From a checkpoint of a small mixture-of-experts model trained on Wikipedia.
Size: width 384, vocabulary 5906.
Experts: 24 experts in each of 10 layers, 80 SwiGLU neurons an expert, a sigmoid router.
Below are experts of layer 3 (counted from 0) of a mixture-of-experts language model. Rows are named gate (a neuron's input weights, with its number), up (a neuron's input weights, with its number), down (a neuron's output weights, with its number) and show model dimensions 96-191. Each number is 128 + 32 x the weight over its row's rms, rounded and kept within 0 to 255. Numbers have three digits each.
Before each expert's rows: a language model's description of what the expert responds to; "gets" lists some tokens that make up at least twice as much of what it gets as of all text. This comes from a sample of Wikipedia text that the model never trained on. Tokens count by the router's weight.

# expert 23
Digits and sentence periods. Digits inside years, times, coordinates and counts (9, 50, 000, 2000), and periods ending sentences, sometimes fused like s. or ia.
gets: ".", "s.", "8", "9", "4", "5"
gate0:156172132109136148140143122105102130133134102147163169148114154158130130079068151117110145093116148089105127122189134085150135096145104107117106157112085130119156221117125114099148057124156105142134100135100161105139120144165130165210105110105099068120199147126094111140156204186147108119
up0:049132089105120127143142133134081139124124055176120157123130084143089148131142106185084107092145148150101126110186117143140122122117114140164090131133144093122103114132121148125160132102113111175133097094085117087152105132105133162163145143082132127156181194172100145143176072164055118084
down0:102083134101084171156180092125082135095133114153095121128100142081101135125157185156128127100112138166061120122196136121141156133139144203161142089138120150164137156160069159159160077102236126103156139142109112164176140076145122165143138134095119167115108141137075100166058143137157094118
gate1:087109136116135049068079181141135127154146197144176161130144100136149131154124119148124120161137162114130125119109151149142127180178150134150152106158065132085078164154129134115115118163165129119090088120114133112069213131049095123151151126096151149128127141186160055107113065139100132117
up1:160131136152151153166143100070137080115164088130067071132135154141094135054118084101127094114102099104126146097147131116084105068153115120084126146078161094136162113101177120186139146115114121139160201133174125151167061099140162109098085121140139115095184123066120206133119175130125129145
down1:143117075168081191139143155113075145110126179135107156160171116134120139152169127179114159182149107112145111132127137094132140149088178184165099154120095158074137107142122100097119111146175090170094113112120143093101136140155121099105116108136120154122104115136100160197131176130096176101
gate2:163129140132074168103122130123155072148109128135147111145143121131141093113134206137101142139142125116101119133132162129186087133097118066126126168116043167144185168139129128115136056108093108137139120164117147089154163108074066160138123109129128164115134161111121156129155197172093093120
up2:076132153136137053141155126127087124105134153120184175137166113130080160145118078118138152122103073111125150140130134163111085117116151178145130065106179054126094116125163043126133104168163135125112105094151123138097139186177196094143074107087122111135066089115124078105099113148198124105
down2:125117202123133141128124115126048095107157171154126209135142086185132108111082152129128168175186171091136129134069143165121065099130139165105148130126149135121139145123153090155143109130173141138099123150133159083086108183155180160153141106139158123074113129139158126156082104129058100173
gate3:160130151114085103170121120128145072056095159062156123169141098138065141177142210105121130143127101098130116098122155071112128176112110110111134160106104081116114165114137194148189116167186065154134126098132188174185159175149171195199125113126120119121108137106128115103135205161082097091
up3:156118152086121113086146140117191102104136230114091138110103161127133163128148147132140099158104132188102186146082076128126156056146168145119139134159147106171110110087160112126118142148102094086127110078147095123063149165119111085070141133084154160145154151084164189082122107166146122053
down3:114157149118142140091085121132175135180133147138104098108109151105151206142134182071172134070109111122065109114185161144088149147170129098067137146145122095071135130181158145180186131113124108134109130126129097082155076161127086082131107137089200085092121170053143140111110135177139166083
gate4:144162118151084114130112156192176130157100131126125081157134115116113163134141142114127131106114177173147082151148113132109150158118182137166105103168109133230128160142090101152132084174095100135145091170054182080126117144098094131205065155091145118116123103166137104136112093130177106119
up4:160131083106138138108078156130135010136113117109145126152165136093122136111127056166102138152101107131139088109189125135131145146114137144097131139063178158161144113102095061151094142156171150132136185115118121099108143120103083130188139130100117162146092128141105110103117088123104140132
down4:129138176137139140134128151053100158173083143158157133118122152131133107069137082129127184141184103161075097136172124103148093097128221144096131123130121110152158163130156149148126112142097126175124131100083174113131114144138162133170106140124122137097067126138138192174143138124137097189
gate5:147130130125107102139224140134132154115082129069091095161130114176150183142145114132115125125175162112145140056116102110132133136087120075118123173082117141131115143094103062155092121161114147124098113151095135153128179116164125158084134118164111164140139109132119109167145158120172071149
up5:056117156108082152117146125095147117109117178116173124139139151146108117083137123161109144173124126138107148062131112107172121126110184140113128150140088156168121170112007110142076078145105109105068156146085116102142177161108116135065160163107113149169158149119180110168130150106139112131
down5:199146173115066135165084135148100136083113124146086120184182112150151170129168129104066090182112147189085128132139099137119132057093105118119135070106109136153180080116131124134084092145082176120112069163157165125150114139129118061160069138157120093154128134108104094118133133139095089156
gate6:144157103097151127151098107132138110145087111142147156150134100045087148159134178123122097111143123084106040127156138121126109139137140117151121138136120094118124210144152142131125061095116107149108074128060163119122175180129141114124135079108165123148218202128087164148074157142149076105
up6:128134156152095135096134153112119148105118078136067127148128151195171124109124144164155157128102131168146166139126143154160140176099093128083125088130113192169126088114112112121151169136136083105163189120139087126101092110136177112146139186093119108108080068107133077127144094150196166131
down6:139070120108128102082103093126149165146148127159059108120133123114142121110143120096190131110112138143101065168122127089149106188159123087179122135180106108080137151092117163106101111113148113127071167117149161080233123153156138134127114155117138176094091125082118149067135187124083116117
gate7:219125144094119131175121166155114102114115113086176141156152112094149100159133182121080151077132169126150051091146116108136119147136141091166085159140133145175080133133139124169158099141097117106110082135131180103095197123118110157133143134133112182189128123100154145143132094176140119074
up7:106129139167173135091142046116146130109155145132106098124124166161122142096142129095111067158090128122096137174178086117123121136107124124132147156089121123126194081104109132095103151117158145145177153108156096143180083133123138099065159144115157061142102151115153124123168145130117104141
down7:076139146119188089109113108046173074069124095088100121145099126165157124160153168102145103108110114141154059090098096158162116077124057155089131069080163109095118092120116107115054129118087140113169138105140128082153148122092093161120208152111129119134147215122143146123106154116092144173
gate8:144137101152072092165173099169167107145094135129175153171103127145150152115219130109123119157139141143139128154175151126132076154178128084121131158132091074106182138059159182096135054141139111138139113134096124125125163138181165165121157124107115092133147174107055110170198071180117097151
up8:102121088132073079149164127160132161161078098099111153162070145141092195139157103132142110163118140176123141107162150130170112138179161108116112128143112067130184125099158160120182087149178126075113094163081115122111159138154132149124161105072099118148128134137091095175160079126139133157
down8:103147166092145124129166168178111149105089105143149146136122133219182084169134116124181082144147093137121181078112121171068104172152177147145158112138116091160141098104109111163136162102146158094125105159122118127101127136147139107148143072168060088138208076161164143172174115120135145121
gate9:137177121146180039101160100127144147132119111098155116145146134120107079100135101055069079102143114139170137123148134121107097114136142066087126152182078112173146161125106147148128117120132150177156111137162176115178112196160141136171142091141108152125113163131103067122165124144086115096
up9:148160160104163110136138132124140153114118133105161129123139121112079084116111106072114127088142104097152201141148146133120116085169157082065106161185108123146133141140149161123149104087116135114129115132191149141170106163176135159138144120154130161086104172117099118069153128149062140069
down9:129097123097133076105169190111151145153166124129149126132116078169120084083136197141138082098149140124154142143180156172114130092068128148133110122179138111113141127088133168108130115157122108108137127164123113149090123098166175099117156159136117142129106110158149182164075177152135121176
gate10:106150074131161086128190135109122124081212069105146130132137120132076132144140065137153135084109151080101158119119060081120102129172149119103121134074077122090131199114131114166203081126114134126109112130075120095084123125100105113149082064100074148131132151134101172157126114128118119086
up10:059155099131137100119169143071150195120149105129100103133166120090066120192126127168153108133079159146162122139131075112160073131128153131122119148131117074115115137110104127110171045133151117158094094115056102102155085113120073103139127094117087157156118126099125166145142124102122117146
down10:138117116113162094133134119102080161114142128125119198145105118126117150061139117109149143097120110111127106111102091175130112177211128132068140044138143098173085163170124088086145122172136133106121132089117148097137041138119076155200157132093076137115118150153070159135176118124121140047
gate11:149163117150171092199115130183125144134122099060154151121186119163098195163136118161090114135161117119096152100121159107160083151102123116118146169133096132153131143128113031181085158190116179141147158143126159111153106121142117150136091050176067067114144143097172142138115155150165140155
up11:162100128118182109046151141137182053118186231129153139149133172105133092047112069160193101110101174112126105162100129188095069144137151123117060111109166147099097109080152113181123141127060141210093161212111112129128175113167168122066161125129139186076138092173117119159140128093122113097
down11:078142135121106121125132130113085095083129121128117095102155123146141110123127151124140107162094117129100109038141109138185122037143143136138104082176069152152137100130042136134103163080103117160101113145136148154158128171099141116113081072101109181161137110118065174158034159118100050180
gate12:186130110152142127215126157123102145138189056102140092163097109096079095146155152148108100104199149106163105136117145126161102153154184087100108106151092149083074118138142100127089109134122160111135084097114187086096147102114107165121075124148152153159126152138149150135094149168120117125
up12:214109136136120097192082171158088160138146068116104151120086053087118155184130142149162127104173120147162120126067201145124131161153162128124100087183129160093067123146112129126123147118095122112093088100147131138070139126104068138156097151148151141123074126161109161121107160165141134140
down12:171094122169078160123127110121143146168144108126083103106060083148183164173164108111115140135123093073126113135122156098164126182142120109107151168152106096087115210136123172127165091164153056098120123085168120122146127194103114151094148118097102195071174177103091160073138156130131120166
gate13:138103094120134089151178120150200125114126175082212129170126124112067170106137153122111120134128134110110055059132100148138093105132146115116095166094056088104160169120191099134067095150109157176079081116125126101120135135162165153113086118175090076139097168107149106161140117142070062144
up13:147138119120129104087140099115126144054133162103151080116150123115090114106100064170074126107101077122111125184148190124082118081109078126097107156147121163139159137150129155202127151194052142131144098123195125137098119090132126163155121085167056101109195094147121118134116090153138134067
down13:126145144131147144103155163143136113076177071119091070180097101125107081185114098107149141164073113107169142152096140124153081115163135114107133040104132135090119148155142109109111167120117121111141085158160094125108199151123199085099160125172180110147085120103108117180115190177110106100
gate14:098185145140084090154122104123094090103151088160143137170130138113146069109184151082120130088109138144149098119178115136092116155137124102132097180093113168166106119140168099148131145105111124116140122144121139080122146176157089144154099104136170158123135063128141117189160128130157060129
up14:156137102122129097160150146157092090125193056150059134151107084132162062088153153120108170075142119143076088102156097109127176105144066122132100154135128167150098116147140106165154104078086129120162100131139168105166140128120117126116116142157220172109120065139134141132141170139187116115
down14:163052155134172120136135100086162164146161131099103117147088093108096089132174190163156125091157134155137081129079172184153135144126079184123172161082102121147133136149106103139122133044182077135138136142123150125132136130209113089100140139094144141127146088118109151192111133079133131154
gate15:168136153156136107170130088152117092141139111111231176145139123100227158142126156102159132101095160195136093085156099146128061145119084088137134163109106151127146163098182089144123100117136111128121121072086100104096155153142114214099159203113142135156106050059143139111146151136060115195
up15:143101199128098119116132082114154078143056120086163131151095155119164132101106146079139131065090105155158126123166206139159097150094090110090122154125097134126106121136150105110148107088154071115056132149098111105134134104176143165107158150153107157135064056100149144076115152128117137147
down15:114084138158096067160115170083134114209099155108122146110106134050111161148174134118158191119102061115137115132080103149121160071172098159147109100183175170067137121103129078133073120174123144182123112111172027162116120168112078160163197129162122076165163093155151177169094131134122118141
gate16:137138136147125043149097181133129102147143101085139169150121122165174117120163063083137152091153106169115146141126138110073138066103170114082139154101115143131175107143096128177169079109074103206092145149081182095135183121093176118125073137094125184210113171099120148157179130105170124138
up16:169108165132095130113164133158136142123186189191132098103075081155102046152119127092025147113125138124153114149093089141114100146130095128142089129119115087087100086170129105098102172156164138125104115124110126143137101183101114109136127188138165046107122121137132088115182109108082159134
down16:124157125145139138154099142117133100061082110119140138110116134165156115108133180147145097155113120113167195126146132052227121135128082136153116131096129097163072170117165144176135121073127098119123170103151109106147055146094136145184121119136115112142143109146143169163092112149146122201
gate17:104144153142105108158106125125176147168122073178127114151151060058170143138181179111182147053195164125132122134161128130158131173102078104104177168152118142165122156139139157200108120114103061195142137146121144137165146127140157080148131134063151183170118143088122148177097192156134107118
up17:110119121137102143136106111088127136167086119126123160158119088069116133134158122149112106098122156181121114144140190143168133180105078119128142137159131147192096134119100162161114166114124094190156185150104144115176128105179119084085148140132120196167098195110116148178093170135123104103
down17:138148100114124181121046119099140139166108092156144092092168145203141153145143169154128161050102091135102151169162125107126089162204165147075088066132091125144116159096111179142148155125162129117141143103094115159134040137135073155065150080143049149118076142155074135120090176139098093117
gate18:103202086146092058161137181106140128114111099151137142137173102156166134109123110122104119133131108123125130058137162111104173146031084099153129181121076211180157249172149137173130067104117131080103135120110146080119126105120155121148158092111166119149132078116133051092162178161110096155
up18:114126196133105170158146144170140100123074227168088069144153167139129131132121107134135102095152102119149135114120097077097138141082202107139124089086205065134051108147189087118153113145116169174129069161071144122123146181159103113106086160171172137101098118104181105141074151145099131087
down18:122172081100136152099103119141172177184118128141120089091116115109096137153081084168164189158204140156112087162109108055105112168090139112162136108180093139160136188171104091139162124161113172190092144137054132081130083139124081151158157218100122125135103110111174099103098196147157123139
gate19:100153127157089085175101101146175101161085143131148116179142155127153146070128104146062058126143107135098059134107214096137100134144143104144139148122113171085170217097178112177170071137077105168155136129118128127122169108121149139153184084122119131158099101117115129125137083146107101171
up19:159106103096160200114148147121130170101159121093108142094141139130134096183169143121160147145099115101161192120154106175120170130121128146117117099122157066186077066134129111048076188118170139110114101089145155116079135088126073117092101178080114141097150191115140132111129144136154161064
down19:150118112136109068102146112155113141166106120119122107100115129154163175115188105106128084125083148124178116119127115194087118144197079187101112106186089088112115138152147139111149150139123081117129168124097110129079104096067181072141158122134107136154228181132186120095116107142178173166
gate20:153114077173135083200109196154115056150136119053138108164141144141121058154194134107125126094140115100093125130168143085136099118159104085089143125150096143146118118082135105114186157127139133187158132106122127125061153170116116137141162089099211125164100112095077128095107131181185107075
up20:123151140127062154074166081065155174111128174128118140138129123122124198090096134130136129108096165123162117125089065151126145163127155132205103121104150066131151141154118139141122095154145112151101098166106174103188079097163166108150102152134071142094116127158154170163126098138081105131
down20:171096142135044161149134135135106074146081175173107121210081138155166118130136140072147111157160129124150131136085130116129119200124123160105145065160126160135159175174152147150091135115157170099139100117073137064117138128108134074111087149152131126139112190108174115117096117116111107135
gate21:163141129166072058127084149172126151145050126218140165130155125166112174124150160135128095125175105148108103109142167096160126076094095110172110131112106131148123197164142093152124103110162097111128089116112128102052094136164166139111123129065154069126151132161116113083118125144110159132
up21:131151176143055134161132171154143156112096116169122148141161117153118128157172143135148124128183111090074121077128165132148046085155038089115105153155150122121147141124138128131179116130156065143102084157125150124086126093133146113149146178060123131161150104097090108098130168137125138142
down21:151124152151116118118162088130140123119131113108134048092125165117114088107091157126177148122095149104175164103118143113179092153153157132138110114145166121143138083118099146119190135083130103161083214073146118073144098117189155166127077167139118109140117132173168137146130113134185133044